config.toml
n_experts = 64
normalize_top_k = true
routed_scale = 1.0
norm = "rmsnorm"
positions = "rope"
rope_base = 500000.0
rope_fraction = 1.0
init = "normal"
init_std_down = 0.00707
lr_mult_down = 2.0
beta1 = 0.9
grad_clip = 1.0
warmup_steps = 200
doc_mask = true
Below are experts of layer 4 (counted from 0) of a mixture-of-experts language model. Rows are named router (the router's row for the expert) and show model dimensions 128-255. Each number is 200 + 30 x the weight over its row's rms, rounded and kept within 0 to 999.
After each expert's rows: a language model's description of what the expert responds to. This comes from a sample of Wikipedia text that the model never trained on.

# expert 28
router,178,214,209,168,168,174,236,173,168,229,174,230,171,234,231,233,237,234,172,182,235,228,180,166,167,234,167,221,175,166,167,163,172,172,171,225,166,230,218,234,177,180,230,167,171,172,194,227,230,229,167,160,165,234,233,230,222,174,228,171,228,171,233,231,168,174,232,168,239,231,233,161,232,220,229,176,225,165,238,168,221,233,168,171,224,173,237,233,171,222,165,231,173,222,226,164,171,170,231,168,168,168,233,225,168,171,172,165,232,232,230,175,170,170,222,234,232,167,230,231,168,229,232,171,165,171,160,171
What it handles: Prepositions and word middles. Prepositions and pronouns in prose (in, by, his, under), Preceded by in infoboxes, and mid-word pieces like bu-ild-ings.

# expert 9
router,173,221,203,164,166,168,240,167,176,228,176,229,165,232,234,231,226,233,174,180,223,236,172,169,166,235,165,226,172,171,167,167,167,174,167,226,168,225,232,232,170,178,229,170,170,172,172,228,217,233,167,166,166,235,230,229,226,174,234,174,227,169,229,233,161,177,232,177,236,228,229,168,233,204,226,170,223,162,230,166,223,232,172,165,234,170,226,223,172,218,173,231,169,217,234,173,170,174,233,166,164,161,227,218,168,173,178,174,234,231,224,174,166,167,227,227,234,165,231,221,168,228,230,165,167,167,162,173
What it handles: Function words, negation. Mostly "the", "not", "also", "all", "than", plus word starts after infobox dashes, such as Born, Dem, Comp, Theme.

# expert 42
router,179,210,194,173,169,168,235,168,160,229,172,222,168,239,233,232,229,234,176,183,232,225,179,165,169,236,170,224,172,172,171,161,174,175,171,229,164,225,229,237,175,163,233,168,172,174,172,240,221,226,174,157,161,229,229,230,226,177,226,177,233,164,227,230,170,178,226,179,238,229,236,166,236,216,230,177,218,174,230,164,227,231,166,170,229,169,226,234,171,229,166,227,167,214,231,164,175,171,236,166,161,165,230,242,172,167,177,172,234,230,221,186,170,171,229,237,227,174,230,232,169,224,238,170,170,163,171,178
What it handles: Auxiliaries and legal nouns. Past auxiliaries such as was, were, had, been, plus legal or formal nouns like legisl-ation, Amend-ment, require-ment, establishment.

# expert 38
router,179,221,197,170,169,169,233,169,166,226,177,232,165,241,233,232,234,237,185,194,231,224,183,168,169,233,168,227,166,170,177,167,167,178,174,220,171,229,228,235,170,173,228,165,176,168,161,232,219,234,171,159,166,231,231,230,224,167,220,170,235,171,229,228,170,170,230,175,235,231,233,162,225,219,231,170,224,157,236,171,220,235,167,167,226,169,233,230,171,222,167,223,172,228,229,170,171,165,232,170,161,167,232,207,168,169,178,169,233,231,231,176,167,170,226,238,227,174,226,226,170,226,229,170,169,164,163,172
What it handles: Articles after punctuation. The word the or The, especially after an opening parenthesis or line break, plus digits in coordinates and odd name pieces like Ol-iv-ier.

# expert 39
router,171,214,194,175,167,169,231,165,170,231,168,227,168,234,238,230,229,228,173,183,223,225,181,166,172,230,165,230,176,178,173,166,173,172,173,223,158,229,227,236,165,170,227,162,172,183,173,232,229,229,169,156,165,232,231,232,224,168,223,174,229,162,221,225,170,171,228,180,234,229,230,167,224,216,236,174,237,163,233,172,235,223,165,163,235,174,237,235,168,217,172,219,169,229,223,169,169,171,230,172,164,166,217,222,169,167,171,175,228,229,226,174,164,174,228,233,227,169,232,227,168,224,236,173,157,169,171,173
What it handles: Frequent words and endings. Common tokens "the", commas, "and", closing parentheses, plus endings like -ing, -ed and place words New, South, York.

# expert 46
router,178,214,202,172,170,170,233,170,166,228,174,222,168,238,232,235,231,230,168,185,221,224,168,167,163,238,165,231,178,173,176,164,165,170,168,224,170,230,233,225,170,181,229,163,175,170,193,225,218,225,166,159,164,234,237,229,225,173,224,172,226,166,225,234,173,175,233,170,235,233,234,166,239,232,230,175,228,170,231,167,224,228,165,169,224,171,230,237,169,220,167,234,172,221,229,170,165,174,224,169,168,166,225,216,170,177,172,165,231,226,226,176,167,171,227,239,227,166,234,228,167,220,227,172,175,167,158,172
What it handles: Pronouns, verbs, articles. Subject pronouns, auxiliaries and articles in narrative prose (he, which, was, a), plus month names and -ing word endings.

# expert 2
router,177,210,199,168,163,171,227,172,165,228,175,223,170,237,232,232,233,233,182,190,243,232,176,159,161,232,163,231,172,170,171,164,168,173,165,226,170,229,230,230,170,178,229,169,171,169,167,228,221,224,169,142,170,233,231,227,220,173,228,170,230,166,228,233,170,170,230,180,232,226,230,165,230,207,231,175,227,172,234,177,223,229,163,168,230,172,235,231,171,217,166,222,167,219,230,165,168,176,232,169,161,165,234,222,167,172,173,171,230,231,225,175,170,165,230,239,230,174,228,227,170,225,228,170,168,175,164,176
What it handles: Function words, digits, completions. Copulas and prepositions (is, was, from, been), digits in years, spaces, parentheses and percent signs, and word endings like underg-one, some-one.

# expert 23
router,175,222,201,165,163,172,236,171,163,225,174,225,165,230,234,236,234,234,173,182,232,226,174,171,163,226,165,227,172,170,176,161,172,176,173,218,168,224,230,234,165,177,225,166,166,183,176,223,228,226,174,166,166,229,232,231,227,167,235,172,231,166,227,230,167,175,231,170,238,233,228,172,228,223,228,169,226,168,233,172,222,232,173,168,231,170,240,238,167,223,172,224,165,230,228,165,164,170,224,172,166,164,235,211,163,174,174,166,234,229,225,179,171,171,224,237,230,167,231,233,170,226,235,171,168,164,163,175
What it handles: Short function words. Short function words and common adjectives in prose, such as in, is, if, an, born, young, plus digits and letters G and F.

# expert 56
router,175,209,203,168,167,180,238,167,171,225,176,220,168,237,229,236,232,233,186,176,230,232,176,164,169,231,164,225,176,172,179,154,168,177,171,223,160,229,225,235,165,173,229,170,181,178,153,226,217,228,170,143,165,236,236,234,219,177,230,175,227,173,226,228,171,174,234,180,231,231,233,167,229,221,228,178,221,168,230,165,220,230,173,165,228,173,235,238,171,218,173,227,165,215,229,168,166,171,232,175,163,162,229,211,168,167,175,171,237,232,228,170,166,170,223,232,232,171,229,231,168,217,228,169,165,179,171,169
What it handles: Verb stems and table spaces. Word-initial verb pieces after a clause opener (att-ending, enc-oded, made, used, wrote) and spaces or digits in table cells.

# expert 1
router,173,220,195,166,163,172,233,173,166,229,180,231,166,232,242,237,230,234,174,195,233,234,180,169,168,231,169,228,170,171,172,155,171,165,174,224,159,230,223,235,167,177,228,162,174,165,186,225,217,229,167,151,165,236,232,230,221,180,223,171,226,173,229,231,173,171,231,169,234,227,235,168,236,216,230,176,225,167,238,174,217,236,163,162,230,177,229,231,168,230,165,221,167,228,228,171,177,178,235,163,163,166,223,213,171,180,181,169,235,233,219,178,163,173,232,242,233,174,230,225,166,223,227,160,175,168,162,175
What it handles: Clause-linking words. Commas, conjunctions and prepositions continuing a clause in narrative prose, such as in, while, before, and month names like April.

# expert 30
router,174,225,209,168,166,164,232,171,171,225,172,217,167,237,239,234,232,232,181,189,237,231,174,163,178,227,167,232,167,171,186,170,166,178,168,225,164,225,236,236,162,175,231,159,171,161,166,225,225,224,175,147,164,233,234,236,226,180,225,170,227,177,228,234,172,171,229,172,226,222,231,171,231,217,231,171,224,178,236,176,224,234,163,168,233,173,227,237,164,221,166,224,168,230,227,169,166,170,233,164,163,163,229,221,175,168,174,167,232,234,230,170,165,171,226,240,236,169,231,225,171,222,230,165,167,173,169,170
What it handles: Word pieces after articles. Capital letters and word pieces in names and terms, such as Ind-iana, trib-es, ac-claim, uncom-mon; also %, United, second, season.

# expert 12
router,177,214,199,172,165,171,235,161,171,231,175,225,169,236,227,230,234,229,172,187,235,233,184,164,169,231,163,226,170,169,162,171,172,170,175,224,167,227,220,233,167,172,224,167,168,162,183,226,216,226,171,156,170,233,228,230,220,184,230,173,232,166,222,227,168,172,224,174,237,233,230,164,231,228,232,169,223,146,236,167,225,229,164,168,228,172,237,233,173,222,166,222,165,233,222,169,168,171,229,165,169,162,228,221,166,171,174,166,228,229,223,175,165,174,229,234,223,164,226,227,166,222,235,166,165,166,163,172
What it handles: Table pipes, auxiliary verbs. Table cell pipes, plus auxiliaries after modals or subjects, such as can be, is, been; also word pieces like Comm-une, techn-olog-ies.

# expert 53
router,174,220,196,172,166,176,234,169,170,230,169,225,164,232,230,237,235,236,179,190,233,234,173,175,164,229,162,222,174,173,173,165,170,172,166,222,164,226,233,235,162,170,230,170,175,175,182,234,226,237,170,169,165,230,237,232,226,181,228,171,231,171,225,221,170,180,225,171,232,236,230,166,220,204,228,172,231,180,235,169,218,227,164,167,227,177,233,231,169,216,169,220,166,223,225,169,157,171,229,167,169,162,230,216,171,176,173,171,232,228,226,181,169,168,231,232,234,176,227,224,170,224,235,168,169,165,167,172
What it handles: Zeros and date digits. Digits, especially 0, 7 and 8, inside birth dates, years, times and weight classes, plus short pieces such as pe-erage and DF.

# expert 0
router,174,218,200,167,172,169,234,172,175,231,177,225,168,238,232,233,232,234,172,188,238,226,179,162,168,225,169,233,170,167,169,170,174,179,174,225,169,218,225,231,171,177,233,172,175,168,162,238,231,224,165,168,160,231,232,228,219,172,222,165,234,169,232,230,166,178,230,173,237,231,232,168,229,215,231,176,223,183,232,173,220,223,168,166,237,174,239,231,169,222,172,223,167,223,228,164,171,171,231,167,167,167,228,183,162,181,178,166,238,236,227,176,165,166,225,233,236,175,232,226,168,225,233,168,170,176,167,172
What it handles: Mid-word endings, common words. Word-final pieces and everyday words mid-sentence, such as acc-used, original, initial, process-ed, all, against, United.